Weights of a small mixture-of-experts language model, trained from scratch on English Wikipedia.
Size: 8 layers, vocabulary 4096.
Training: a variant of SOAP for the experts, 626M tokens.
Below are experts of layer 4 (counted from 0) of a mixture-of-experts language model. Rows are named router (the router's row for the expert), up (a neuron's input weights, with its number), down (a neuron's output weights, with its number) and show model dimensions 80-159. Each number is 128 + 24 x the weight over its row's rms, rounded and kept within 0 to 255.
After each expert's rows: "gets" lists some tokens that make up at least twice as much of what it gets as of all text. This comes from a sample of Wikipedia text that the model never trained on. Tokens count by the router's weight.

# expert 30
router [145 107 159 150 111 140 157 142 155 116 148 145 151 156 167 161 140 149 120 158 129 128 126 120 112 148 128  88 165 180 139 147 145 130  82  86 148 119 114 178 118  88 105 152 139 108 159  80 145 124 112 108 143 189 140 119 102 149 144 110 141 139 122 112 104 137  75  86 148 139 142 118 129 101 110 150 109  74 111 116]
up12 [137 179 130 161 107 136 135 161 107 119 167 124 135 130 106 139 131 124 120  86 151 160  86 157  94 125 132  89 163 104 142 128 150 137 156  92 153 102 111 161 128 104 128 137 140 141 166 158 111 105 120 126 137  91 135 155 124 113 155 126 160 109 166 128 131 132 110 150 137 184 171 109 147 123 133 143 102 165 125 140]
down12 [107 145 209 119 117 142 159 140  83 117 122 141 139 115 156 108 122 128 126  98  92 140 120 123 116 112 145 109 181 131 164 105 122 146 142 129 140 180  94 117 121 168  86 115 113 106 131 110 114 102 152  98 140 128 100 195 120 122 149 145  79 158 157 152  99 146 100 142 118 131 124 116  94  79 174 105 126 119 127 126]
up13 [113 134 133 131 131 108 155 131  66  91 132 131 155 116 134 104 144 126 147 126 152 126 114 129 152 120 147 123 126 110  94 132 120 125  85 141 164 109 132 143 154 120  96 123 146 129 131 131 154 136 149 172 127 140 128 102 121 171 126  87 193 140  92 120 149 168 142 116 163 112 141  89 149 154  93 120 133 113 123 130]
down13 [131 106 161 175 149 131 114  88 136 118 159  76 128 121  97 160  84 116 132 168 137 145 136 115 140 164 161 101 100 131 129 102 149 153 122 130  58 126 112 133 149 121 110 108 160  98 110 125 167 181 157 146 119 117 143 153 147 106  91 102 153  98 142 104 131 139 107 120 122 127 129 171 163 112 139 127 132 140 103 120]
gets: "–", "-", ".", "Sp", "Ar", "S"

# expert 13
router [125 142 137 130  93 163 100 152 126 125 147 118 164 118 101 142 119 148 108 112 127 103 116 148 110 166 158 125  97 113 121 117 192 164 112 136 153 155 119 114 125  96 109 140 127 130 142 125 153 123 138 146 139 143 139 131  94  95 133 133 152 170 149 114 138 147 113  92 112 139 127  91 131 153 116 129 157 133 138 142]
up12 [158 132 132 124  56 140 152 145 122  73 151 129 143 121 167 133 136  96 163 179 154 151 103 129 100 133 124 150 141 121 170 142  95 158 136 118 127 116 107 143 126 150 124 129 173 131 116 103 142 152 121 119  95 107 133 127 193 156 149 115 127 139 172  89 110 133 106 127 128  78 149 144 122  93 101 116 173 144 165 116]
down12 [102 135 112  96  61 112 105 118 147  96 116 117 113 119 178 102 148 102 129 124 166 183 112 115 141 113 121 135 124  93 129 142 141 127 154 166 125 168 147  95  99 139 114  93 110 132 122 161 164 135 101 140 152 116 139 140 122 114  99 143 160 147 120 108 152 135 121 147 169 109 149 140 100  95  97 124 142  80 104 147]
up13 [137 118 163 190 118 139 131 142 160 132 109 105 156 161 148 137 141  90 101 135 125 123 132  86 116 161 122 182 142 127 124 117  82 134 120 154 172 139 135 112 115 113 132 148 117 108 153 190 105  90 115 157 151 111 115  79 107 118 118 106 174 157 130 157 124 166 125 113 129 106 126 152 174 107 119 121 138 125 127 144]
down13 [165  94 128 124 138 120 110 115 138 148  66  86 156 111 168 135 135  89 101 107 140 129 108 180 136 104 128  86 120 105  91  89 114 147 158 138  96  97 144 128 151 139 148 102 150 162 139 136 159 139 114 126  91 104 142  91 140  97 145 114  63 154 154 123 116 157 134 107 114 138 120 118 127 185 127 152 106 112 146 142]
gets: "ed ", "ing ", "ated ", "ted ", "es ", "used "

# expert 21
router [ 94 127  81 173 110 146 150 161 140  94 140 126 165 127 150  84 106 143 120 121 121 151 158 156 115 129 110 113 114 136 118 120 174 112  96 149 160 124  89 123 117 124 112 173 127 134 101 153 138 113 132 125 113 118 130  97  80 137  83  85 116  99 115 125 105 124 103 115 143 137 152 120 127 110 112 173 143 117  92  89]
up0 [108 130 119 167 134 166 148 178  99 115 145 136 105 137 111 117  79 149  88 116 133 131 110 127 127 179 123 128 130 134 153 136 138 111 127 170 128 166  96 124 161 131 131 161 142 143 138 123 113  92 155 170 137 126 136 143 118 146 145 110 139 144 119 108 136  82 131 115 122 169  99 125 134 144 148 141 133 122 133 127]
down0 [137 155 130 140 100 129 140 134 138 117  98 113 114 109 164 121 141 125  88 130 127 174 132 129 131 141 137  71 152 119 111 116 130 117 118  99 127 154 152 123 147 145 157 140 100 119  97 132 108 100 172 117 198 134  85 141 145 134 122 147 123 128  71 114 188 136 133 136 119 123  95 161 172  77 120 110 152 158 120 109]
up1 [151 119 137 111 130 189 131 142 141  79 146 154 140 142  84 147 130 183  98 128  94 131 154 117 122 140 134 121 154 129  93 132 100 160 108  88 180 116  67 135 175  89 125 116 147 117 114 126 166 119 117 120 101 120 119 123 104  87  96 105 152 122  95 115 114 153 150 129 131 172 173 132 184 144 126 123 120 105 170  99]
down1 [134 126 124 124  95  87 122 114 127 133 121 141 111 133 121 137 112 102 111 114 114  93 110  99 132  83 102 109 128 129 107 135 139  96  83 129 109  86 131 148 125 174  83 128  95 145  96 125 148 131 110 102 148 111 126 159  94 141 137  90 118 127 162 141 115 107 125 165 134 125 151 163 129 162 133 157 153 101 139 115]
gets: "=", "= ", "\n\n", "(", "born ", "is "

# expert 11
router [ 98 129 119 148 103 111 167 145 117 113 140 115 169 112 127 137 119 152 105 102 136 104 116 134 120 134 139 143  99  91 180 152 100  87 143  82 147 145  88 107 141 123  78 140 133 113 131 131 135 149 169  80 141  99 189 130 114 133  57  98 140  95 139 137 113 125  84  81 172 149 210 140 134 113  91 124  95  94  96 130]
up0 [158 100 139 100  81 108 148 159 135 144 142 132 127 126 114 105 181 131 134 149 157 140 152 141 142  87 105 168 157  62 133 120 128 132 139 128 153 159 147 110 131 138 107 161 115 114 125 166 137 132 115 163 113 121 104 131 149 112 117 121  90 100 100 126 155 133 132 104 180 155 167 100  90 109  84 137 114 106 167 106]
down0 [119 165 101 110 153 160 133 134 133 142 102 130 150 144  94 101 139 112 128 124 136 129 129 119 118 134 149  89 149 148 105 144 139 163 157 121 164 170 105 111 117 126 151 131 144 136 101 113 191  86 157  95 102 112 128 167 144 127 126 108 128 176 102 100 119 130 163  91 127  76 156 124 111 113 100 150 135 138 111 105]
up1 [ 75 117 117 150 191  89 110 142 154 127 107 113 140  86 115 127 125 101 146 109  84 149 142 171 105 119 149 173 150 161 147 159 110  98  89 131 149 139 127 102 124 130  88 170 138 154 120 117 168 135 118 118 130  93  99 160 149  90 139 115 164 147 141  88 146 130 146 120 152 126 105 143 125 100 153  97 157 139 179  98]
down1 [146 134 135 129  71  84  87 127 177 138 122 137  88 111 123 110 132 136 165 133 163 141 126 107 165 143 126 103 146 152 144 134 141 153 144 136 170 165 123 115 153 141 120 133  67 148 131 103 145 165 155 119 122 138 139 154 111  70  96 132  97 123 170 133 153 132 136 107 166 137 130 121 116 102 103 144  79 138 101 135]
gets: ": ", "it", "0 ", "1 ", "at", "the "

# expert 24
router [140 138 130 139 127  78 119 136 139  99 137 113 136 159 127 146 153 144 114 159 153 140 150 107  93 139 145 125 129 104 149 149 143 157  93 171 147 121 109 150 123 114 116 154 154  80 136 126 162 118 116 146 132 126 136 130 148 137 116 125 158 107 139 105 109 115 131 114 159 129 151 100 132 120 106 155 136 151  88 114]
up12 [136 143 114 143 127 117 152 139  99 128 131 129 148 131 104 125 125 120 113 153 122 144 118  93 172 120 156 131 146 103 136  97 129 148 132  92 146 134 112 112 170 116  64 156 137  96 141 149 146  87 130 127 168 116 118 166 143 159 123 104 141 111 123 107 162  94 123 205 152 168 116 114 124 128 128 112 170 131 144  85]
down12 [ 99 124 151 156 173 117 110 114 178 100 160  80 100 150 148 210 128 149 146 160 154 106 138 145 153 106 130 159 114 100 128 115 117 120 157 146 155 121 115 120 120 170  76 122 145 148 124 143 144 131  89 122  86 138 135 131 121 141 128 157 113 174 116 171 116 119 153 117 130 161 111 129 145 144 154 172 158 134 141 102]
up13 [155 143 137 133 126 126 151 152 153 123 143 130 116 136 127 127 172 146 116 145 154 192 154 127 145 101 102 131  98  92 130 120 142 117  80  81 161 137 139 158 146  85  71 141 152 154 181 146 135 124 154 132 152 103 125 120 113 123 153  59 140 157 131 146 121 129 117 162 130 103 127  96 157 104 135  89  94 112 123 126]
down13 [101 141 174 142 182 132 111  73 132 133  94 160 185  94 127 155 105 156  77 154 112 106 120 107 117 115  98 126 118 127 140  91 107 116 107 163 123 128 125 107 113 142 138  94 104 114 154 121 105 152 133 108 131 132  46 120 180 146 155 155 104 153 120 121 157  95 159 130  93 161 151 114 105 138 146 103 125 108 151 120]
gets: "and ", "–", "-", "h", ".", "/ "

# expert 17
router [126 140  61 177  98  99  95 145 121 112 145 101 139 124 138 136 125 151 119 142 155 137  85 105 109 118 154 111 171 134 151 165 149 144  90 114 148 121 103 144 162 113 108 152 154 151 143 123 142 150 122 154 141 154 127 106 113 177 139 110 142  80 164 108 109 149 137 141 141 100 145 106 131 122 129 154 130  77 118 112]
up0 [133 133 110 158 105 152 137 161 166 127 133 165 146 152 177 172 123 162 137 165 115 138 182 119 132 139 127  85 103 143 120 105  95 127  87 123 139 158  95 114 133  87 122 142 149 137 144 110 166 129 105 143 142 141 116  92 108 120  77 120 146 132 162 113 147 125 144 137 137 109 114 113 128 132 144 118 139 164 166 102]
down0 [ 86 115 120 114 112 115  93 106 140 135 124  93 152 132 142 118 122 117 117 110 140 130 127 165 115 133 112 160  93 106 119 146 105 115 146 100 109 156 163 114 137 135 152 140 114 110 134 134 100 126 129 102 110  92 120 130 136 140 139 125 141  97 138 143 112 110 181 151 151 119 119 119 117 155 145 179 167 162 121 126]
up1 [120 137 122 144  96 125 131 149 147 109 158 114 144 116 171  88 164 163 126 113 139 117 160  79 116  69 139 151 143 133 186 168 195 140 156  80 105 149 117 134 139 123 117 142 125 126 125 102 175 164 107 117 143 132 134 149 148 138 142 111 112 126  91 119 107 137  77 148 111 153 216  92  82 127 154 163 140 138 175  83]
down1 [113 120 154 132 133 106 133 104 139 105  94 141 121 137 105 201 101 137 157 185 152 114 101 114 135  94 140 132  82  96 121 121 136 122 134 120 154 128 169 167 127 111 129 134 127 118  80 168 114 120 110 106 110  93 107 104  96 191 130 133 106 146 114 157 122 107 144 125 101 125 103 170 154 138 100 110 120  90 145 116]
gets: "a", "\n", "- ", "an", "y", "k"

# expert 8
router [122 132 117 138  86 126 125 139 127 104 165 105 142 104 127 144 131  91 133 123 124 127 121 161 143 131 122 138 103 153 116 128 128 141 110 122 129 155  94 114 136 137 110 141 122 129 128 116  91 138  89  91 130 160 137 139 121 119 168  68 110 115 183 131 145 168 169  94 152 147 135  75 146 151 134 127 198  95 163 132]
up12 [ 91  97 111 152 163 125 141 106 105 155 121 108 126 122 141 114 141 134 109 117  92 118 151 120 139 111 122 120 158 156 108  95 137 197 113  98 120 154  95  98 120 106 164 110 131 118 111 105 102 117 167 125  75 117 124 145 123  90 154  95 115 135 158 109 143 165 156 129 174 184 180  95 146 126 133 127 116 129 157 130]
down12 [ 85 104 149 119  85 115 143 153  96  79 103 137 177 170 121 121 136  99 153 158 107 162 156 107 133 145 147 124 125 117 138 124 121 151 100 119 133 110  78 137  94 124  49  96 154 144 137 132 116 159 116 165 141 121 105 122  87 152 165 132 150 134 164 104 139 128 168 171 127 131 158  93 138 107 124 135 142 140 105 124]
up13 [152 111 120 115  93 139 163 170 163 138 112 147 137 121 116 143 136 119  80 125 111 142 140 115  94 133 118 116 112 135  95 113 144 118 165 139 101 131  96 125 153  83 130 151 142 132 130  95 126  88 145 143 150 117 114  98 170 139  88 135 155 130 158 150 130 121 108  94 113 119 138 150 101  97 117 181 158 102 112 138]
down13 [136 137 106 110 112 146  73 124 138 112 155 133 122 159 123 105 167 137 125 111 151 141  82 147 121 116 125 143 128 150 124 136 141 140  99 123 111 111 135 127 160 140 149 164 144  85 128 164 137 107 140 177 127 143 125 134 114 121  91 159 173  93 103 138 180  67 125 150 127 205 121 121 140 115 133 121 162  93 104 116]
gets: "1", "2", "3", "4", "5", "6"

# expert 22
router [161 158 150 128  93 154 143 129 116 141 158 126 145 103  89 114 144 123  98 132 146 134  87 127 111  84 176 101 146 120 124 144 129 146 130 131 157  84 127 116 142 108  85 158 143 129 167 101 116 144 123 158 156 125 115  84 124 149 164 112 149 145 143 108 157 151 172 147 140 140 173 113 125 138 114 159 167 119 145 122]
up0 [157 112 121 116 152 133 140 132  99 116 114 136 166 137 111 108 143 175 107 130 136 127  86 171 106 126 111 131 144 158 153 136 135  89 151 132 127 105 141  90 118 151  91 133 159 107 123 109 155  96 203 153 153 176 135 152 143 115 126 131 146 121 177 106 151 144 138 125 130 139 118  89 156 100 121 150 138 123 143 134]
down0 [143 147 125 103 125  84 133 101 140 153 123 129  92 125 126 130 120 125 139 140 137 116  97 122 102 184 151  92 132 118  91 126  71 145 119 143 143 123  93 137 123 147 154 142 104 118 108  81 108 116 152 161 133 152 141 100 120 131 117 119 138 112 163  90 102 138 146 124 111 155 156 146  82 143 156  97 136 171 126  96]
up1 [160 151 151 109  95 121 113 105 150 113 124 152 165 179 168  80 119 114  81 141 126 151 116 110 130 119 165 124 144 144 120 173 149 142  90 116 139 123 116 159 129 135 118 173 153  97 138 119 155 140  94  94 144 126 125 122 162 154 162 138 100  67 151 155 109 121 112 128 130 118 133 160 126 127 137 129 154  49 100 102]
down1 [147 152 141  88 157 132 143 134 167 126 105 135 141  56 108 159 166 123  92 104 157 110 130 148 153  97 140 151 146 125  96 120 120 134 114 104 146 149 122 152 174  83 141 172 132 126  70 105 141 103 170 147  92 109 136 154  93  75  65 164 126 116  78 119 107 151 148 149 157 123 130 147 127 121 132 120 131 124 118 171]
gets: ". ", "\n\n", ".", "\n", "). ", "\". "